{"hidden_size": 192, "d_shared_expert": 64, "router_score": "sigmoid", "balance_loss": 0.00023, "head_dim": 32, "vocab_size": 16384, "rope_theta": 4350.0, "init": "trunc", "optimizer": "adamw", "learning_rate": 0.00218, "warmup_steps": 291}
Below are experts of layer 8 (counted from 0) of a mixture-of-experts language model. Rows are named down (a neuron's output weights, with its number) and show model dimensions 0-191. Each number is 128 + 32 x the weight over its row's rms, rounded and kept within 0 to 255. Numbers have three digits each.
Before each expert's rows: "raises" lists some tokens whose logits its average output raises strongly, later layers aside. This comes from a sample of Wikipedia text that the model never trained on.

# expert 27
raises: " in", ".", ".\n\n", ",", " and", ".\n"
down0:167164117093181114178145105097093083112120133155119116139167082114118091138138141097182139166127137216092133120140193118188155105157107116136095168124118170164114152165151086107110124134089177124135118156113155125140168152142108120138157091137127081138065111173159186127088151116092119142088108074153152119132098139169214138109146157146146172144159104133219124111130133113102098137099138167132139129148166117104106125091155057177139074140068099097141147144111212184176109162159099172063129136192142131160169065163148111180162102147113195140102159136111110098117109139115113071
down1:130086142153111147104149143164092102087103114098121080140147088158116148110122139126163142103126102153118098172101093054034171142091123084124170124103115192138113089144088101100158144168164161137056133190141117097126146125162104081138177055147202135097144150111084129159107200112106090096146172126176111142133109121093092111164084111129069154132180078077157102134132137109144143133051116132144163115142056163045120052147117112150133067110140153166100107112095105143115144078096101121070148121122114101084123155142132129148155064092133157121126120147141146160172148179110118106
down2:139126100088105156165130139100111126163105140187117144113155086139148160093190139150106124071100113069129136082163085065105103072179081143157142104122105056167117087093101080110155145097144110114106148113112131180115130149141126130115175139195088132103112112105084102202118202078080161135154115155131102121111151076118112162076057070119128164095140064098151103115113150171103114146119111067108185141115060090130142110134147131096105143115152157155087102116133099126095124156088060117125101124127159152114138133191174126103059100092186086145145136136100143148121049091131099156
down3:138144153103110113108173142078113063154132134141135190117119117081205172162148148161133117138112202086135139107110169120155082128069148153120082104118142088148139115127140163120054051098135132130084099209111073149126123103116186185101124153152106155129175114144173107167097089096121052110158109134132159139088123087119139124144148159137111109190126168152167125128148091088127146158154127147120122052135178089142154164152107121175121138115092164180119074155181100139175127109073069127069128135123147179115104148135159088096176068153169117069143103140110094150083159114137112096
down4:154196126104146144138137159129114138083124144178101137192164105077105110122130105067141149133173104069112085176182116109149111123142189161122138188108132078168122120124115056123133156138142144164118158072134129147142071154139107118091110084140132106114125076147125131079098092063129092116095125156126071081102113094151126164132125102117106077138108130207145159112151117119113142072131093125138135149144152121173066100078097203124107093144167182108098161077176124099091138097190168112189130158185168085148124137169126134128100201126130128136186084156125064071151111156160100121
down5:134128129131080178075130186187153134112160129164106114108115162121133109160130120153133189143125135183178083100123075109084167167129059111112121111126167115126056121132117147118134106073126165186103137106135141086134139099098160115147165167099136125094105146104099127198074139222096089144139184141113128114141175098110149139079125100114048093137113118141115106164124146155136168155108094134114075134107157102133133099161087027089157021093165154117161152155153142105129087125179096141143093099158133154117166121174105142099090176148150119050131142145101150126163115139083166112
down6:149075176149146103143146119111149086140141123087148090128131138102191130073124126118146074166127101149125172136072104156047077091124145082131155135093101178112101111148073167084091155226164177069096128078162083116153155127119110090103105134132145079109103134119163140094100176127123068087151129123128129160146093149085132131163128092058072165078164139129107137197120097033149120113130101099124107139147091082104145153126075125106133159120128127145071092099126124114138110122100165145127122119118111132143078093126195162102144115075113136131109176104109193122150107190126143203
down7:127100162112091140121126133139112153132081108165157178116136085127170133097179158092121193118150176119075155189099160142133160123162123139121125085129090179081072174159165194166123170108188135094150105180134175131096140137082069150120140085082114143088097129118143105080160149144116083157154112133164183156084141113101127062132169079100090099102128134073138134137124110140120128195138130116133165111172130080092083165140113158195105098146111105171161139154139166113151136152100122069100065133103123090133145161124107164118172140142185100067118155073165178138189125203089139119
down8:140070081141115197098104119100147088115132102098127118142140110149090108152127112157167197125167144136141151185136140134112123152073026100062082147163083144163113100101139114116148098105176111139096165125108187118115082092160102146076154097114146149100107119180099129096131120209133132118158122146136226125105118159121152112145094170109107083188147088139108091165155131111140092142089181158119147103116062132102150132134070062140160159103112118095135138168140113122113158115159141109072124115199099105149186121073113150116157123135112180180178093129160088144197097148092097160
down9:141141122150168138128156171143095096067183159059099104173090101144097074135087124150180133122131161191119109155124195158179119080126123083115117140120081169151084157149098101114172091175177146134169141139116119180137128142170118149142116111133179106187129174187103157128167150163123064151108171134164111094099077193142172117188157119122130054150080164152147164153153115156106037110130156127135163130135132071146145146134081092124123104137070173104099127094165090131166119110138126134090134164151067108178180119088192089144141113176150121151125169153131111108143106101143126156
down10:130138140064130154142162129133151152148174102164150107147154192129132153147189103115132152145138144144119187109136105119160168094083184120191137198135155164123120188113128095105154132129109160136077153089119149132091136116116108115166158143131148157141122110097125145181185102137110149084102132147158137132158105131135051189163089100151138126130140141071122074074181162110173119120094108183199113093054119163124121163160135185147117121114160183150121144124071168101058093072166109187122154062147114104103172164144118120180138140193065152148131164085117157078072110123096120098
down11:152136126130124097110134125125097138130154092229098078163160095059120127123106158132142149149168139128118140120176119093180161126131141132108081166130114145058109036098114100140118111107133142146127095153140109128157086101088189168130187135151114159111112087111140164143176136096135156158164117143164157122088126083114111113104126142107089176133119103120114121158195150090128106186145069109103133067102100135123139152129147105168045110116098170156103194098135127216145110191152174094072145121225113143124118154186166121131136123137116116189086073107120153168130132199121100092
down12:131141126096128113162119107068144157113117160116122182112112143182089125165044080144159169126137144153168089104053119172123109125097141140111057120155101100166095115101105127142100117100108114139155162143104144106147072125088112149101073154134151114202074117121131126086167150077115086121097103075146128173096161153110110135224143127087153148075150135106115137177118172098185101149138077161166118145145153081093080158132065117132154118102117140104179125132113149051153101156189151123154089124028080126092071114087130155123125114156108114056124073163119109150144121147115128125
down13:100138102111089121129183096090146151102122123161124148149141133184107131108157173125135145130156080102159138101147074115169114150096168146113130107144097134121145118204069112080184145147106116146127113116092155134096049138164091126145088106134130151121045123101120117142206122111102140136122202122084163086087078168049088163148094148134148100091158145126129160142099155115153119079236149118176128141102108195146089109118140106134098146143151118080147153059070086110106085131095187166110081119157174180139101140077154099133152155151212154115081135145126117100100137094134120123
down14:091124098049176136151113132140111128115183140064080106143145150174080148123177186144058121142148089124108153138143162136079112179138121103062121137150180128151153159175120122161107117162154143158130095181100131175094139094130108144178131124123153126141112158163144158169061142082129123112107176121105128103143160099160175138118176117156144185168078134134121137103163106153102140115082193110124108054149141156165201128128160116145129156095117102133071149156170100133132133136131092153074141188122065106154115127091118101113129097167143141161128110156089175060216106115157042171
down15:104214139111094114116165158150141127108098116100180124137153137096141159112084144152128144113122113117110156101124109132158142157090186133141202202100054145180111172133141150103183120168133160126140068136043093129169218101134101105210121163120100179188090192117059109190143126108164108129132171153130097097124125101142166071110147131114158078130105107160122163156077129127096131160145093130126117106173132154191116091137124124060140074166150113129123105153157144098148135126151132107060186152108086144131108158103093107072110104127109096122155104106143108153125083091118076109
down16:115135142196188077109153113128075126138129105161098114110096112136088115125118160161188163108121185171133151126140161128164143127158092135130116087147111132127149107157160151112147075184170168132121137194132138160063122148149129113096097145097169072127066073137116173120137130108121119119103162170159129068160121168177139103147145078141099162173096095114080193112112120175111136160119135128169188145148086135135073096133103096093066155180175091129138109126085108126130132122076162139090103154158094068135106091080237129132151086090175138099164170178127134094144089080133160173
down17:151129113106180158127108103171162168116100155159117135132091137079115137127082136141099129154038153128138163055139167102179114119195125166071116098137106124116151131121152151151103094116066052124153197104134147096115115154103132164150091156118138130128112156153120111146109113156119178169142068107151165092174120177146106085124125136198096178115107131124084108120098084115140081100154075112156104168135073163151173136088149077123142113062196101165161113145173133113127109178156161086177072124128177172165148179127158066155142167175079078152140163140130136134086111094165099123
down18:069124084137153142160167159132106073181096106171145120142145098092157117121137115146116144190111176158152141086142089168051105180122159149099168201085083155161186175172119128150105098098132130135155152136143125159147183096128199143157135111140089111148119113172133089173144165120092162206148076064168094157114163154113204134108136124083146101148125161126108147113145148158120166163101163124136103109109104152126126111090128137085162061133081108145141160105165150149169177167149097168159142197176148161143132131114162121095110151041146071133182112147139128162108183126122154143
down19:139153157133116085125113134160096163114147151132124156094129067101159114143093145158147069127226108123103146139125156102066123128193092151151094123117099137068081111112164110126127159154139135103143108126137139090077122086168185139094104120175076176098136131184109087123097144147111110167138210182110135096071111147083154085129121094152105155163081136143178106081182090145186109137144156160091196163152075092145187094138130093110138199173159106100107134120135148125130121084081139106071068129135143081136128123131132162153122105156200070132166151095084093138167123089155151101
down20:125159144143153137191138166077116136131183122106064076100174094106149138111091200072205128120144130165131107171123174094150201078179130101149106129133087169142122200100153107120072113146106183136148081161134163140140153165091118121085161116144114105135110129158161194118089143153087151126096140115109175092102099129182247113115153096113120164171142081164157113137165067164104100132069074096132142123172100116116118127101109107158073074137136103116071104150127135137162102131127111145090107116187148102140179059158141163123118121097111121112146135123113116107129100120153107073
down21:185097109108104173121129125099146114181147106046063124117162193157122085153143088159110109104148077134152113149073077123080135129099153094174122079132069115180151094118144104134090106175115173138157120155077123157136152100106143122107081109139121165154188119114084139163145132054104125091111178086139143192025173093068115134112133147092125156107109100182125128123149125116209142165145158133084114167121056139109140101138144150136065136107196150144136113151110073136081146129068116134131125096101135147123135147117115108086105128120131116124164078102165165131089124113153088056
down22:121164163152101056154113110145141078128105135173172150223104120127132093142111173117113145148119120105129157185125158136129143100173167114091094115137163151137184174134144115088114137137089215101104108114097102140145124081114171164164120128131111158138100132059178185161081143063134104083160152056148146101110110126065074128098149146081157135121128145129150140128176137111157130092177096120099100105062124137126094178113162120166126116135054077104086094094093197167148119180120132109045095182138095149155134130183149104094169133155164129174133100145137109125133169117187123117
down23:164153119136118149104104155094120170145153125156092099146133110134194140172135128109151162157150081167145144164104141122170108091089115125169176209124090130143124109143131109105146116164102157127120095094179152145104143110174161134104166113144151156143072116147159127139108173127101108073154149142112060103146131142199189131134142151102117154061140127206182136121128155086128102160154163164116119115139118167139071057084115129145125054146125162127053137140118111181128138124209129176092107110111106124129153085164096087189109018116151120096076115157086088189128102168160094153
down24:145147154135127140170158160122100196151115166150109143130118163128133132138158139094172141141171175200156123115146111098088098174119105143159170096140073146145048118099124060116159181112077102147144077089130169157061079126101116167097106119076094105090140103099162149148080140128116122116142124161098110130145159090112159092170167050121183186157081081162077142133079093158151206139121165149100133184139107184126065126166110077154100152081125122127158185070120113126120144150111118116138119094110147105132111119130123120089088132124156177101210156136080129161134101095105069147
down25:105146138175115107140121147117110091145104182133152156168095121171071144114129114153157108155114162195108107077109094093161158087080110105134115102137102159103113108122161107095101102150148076109145128162154122119118124086147151128106083100165128139100167153037161129097180081113110096113121137152158139142056101138164120109143129091081153146137118103095143069118124154110139152171098102179110167127119124098045100173112124146111110182157181174184103141107033108121212139112105129099121126113101120049113122103127159217112143132124228178102092092124176164150149151159100120106
down26:174133093116143119092184094162103113104133124156162143124096138132128120140097100083146125123122161104160161186090105122114082164093188083055120140104151137153189082096120134109160108114134140113094075123153130139115081113155165148162054120113109146141154104090067095092131054122152157165155091137174117149085116143059086157155145089153145120132144127153098151170138133163154186119160152106122165055119097179194130114106165092094115171162168097115194096156092158159109152127097153152136144190166152180129094164135132057113086172118076130140127092082139143139066153142155181071
down27:147177167165171090154108100142122144127133086108104064089183162123121094125081189107124131167158125138146110191133172171102072150114102175116154116125092131130137167099135104151062122149127115163121086138158159201123131152101117157076134081099102177132160175199127191123125148116098089133105156109070160078137153181174183160073162133108127155211113147165179172084142136135085131128105135077124108132136141089121140186120099114091055091071079084128146144139148170193141157125100169119115102165126110086187140114132095094112147070118092137121129130162128147110166106133084120129
down28:157098083135097182118153136115112125109134145116096134106122075131161126128180151158094156135171079109130080136098140096144168132140165118095106073128136120141146097185075112211102185148142085168152103134127221163098137049124108112076165159119106186099114152127130102139150126200101126208119108131112133132133153124134074128114115152146149136116087102134095149102088132160117123134196144134069079188141127128151132170176133056163083091088120199122156213196168153075083130106140120132122097118124125121175125077124086097174061129089153150105121145131108122074143114129122118124
down29:142114087127147222142188174090122127115179154011135150133145173162150117162139190166099115139153101151162091129094112174103111176110067140138132126085120140190127153101127137169165111124089090128123136141085123134092123166121099087159112116113161151103138185175138133137096078191134087117144153147127152106159116120162134109114096105172108143144100119143113095158085086135173160130160146134087130124149166124136157074109078104118196134124192183047163086149117162059055087086123104144189104089103140165096148107120108176114117117111156143087141183153133135123113105114090158110
down30:072079069069116183131135117156090182139153116117110116078148113087143101082093169120134136127149146098196177110130092109133103162145123145181088113151126088170108109088094148092137123171103106096141144140127140132106115132160113136152126144158112121168120119162200160099118195144158134092190172082121160098100118139073105133083135182193112097093094084117076063101122128153141187162132074051115122139150134154149163097199170183135129160080120114162130110185172146138086176137095118080103134124067111100182096112137074144110151129149111139102165127160132157128180071129145100162
down31:155088095164133090181148123142149144202140083117126092157149174117124144172121062141149144187137099062104066129197139151083105097134071116117082126146141130120073120136129097105080209142186142146106086110152111122131152085149118170196142156106115071156065141114124135167139128096053165096123082133158178152200131135107119149152115107074138139139152169093057182128078117094148143166177127092133127082142110056096097121145132150111135151135107168165081135108113150147121144099139145095156129156081108130146108135154168132099156121128111160046157127088168163111097119152153178138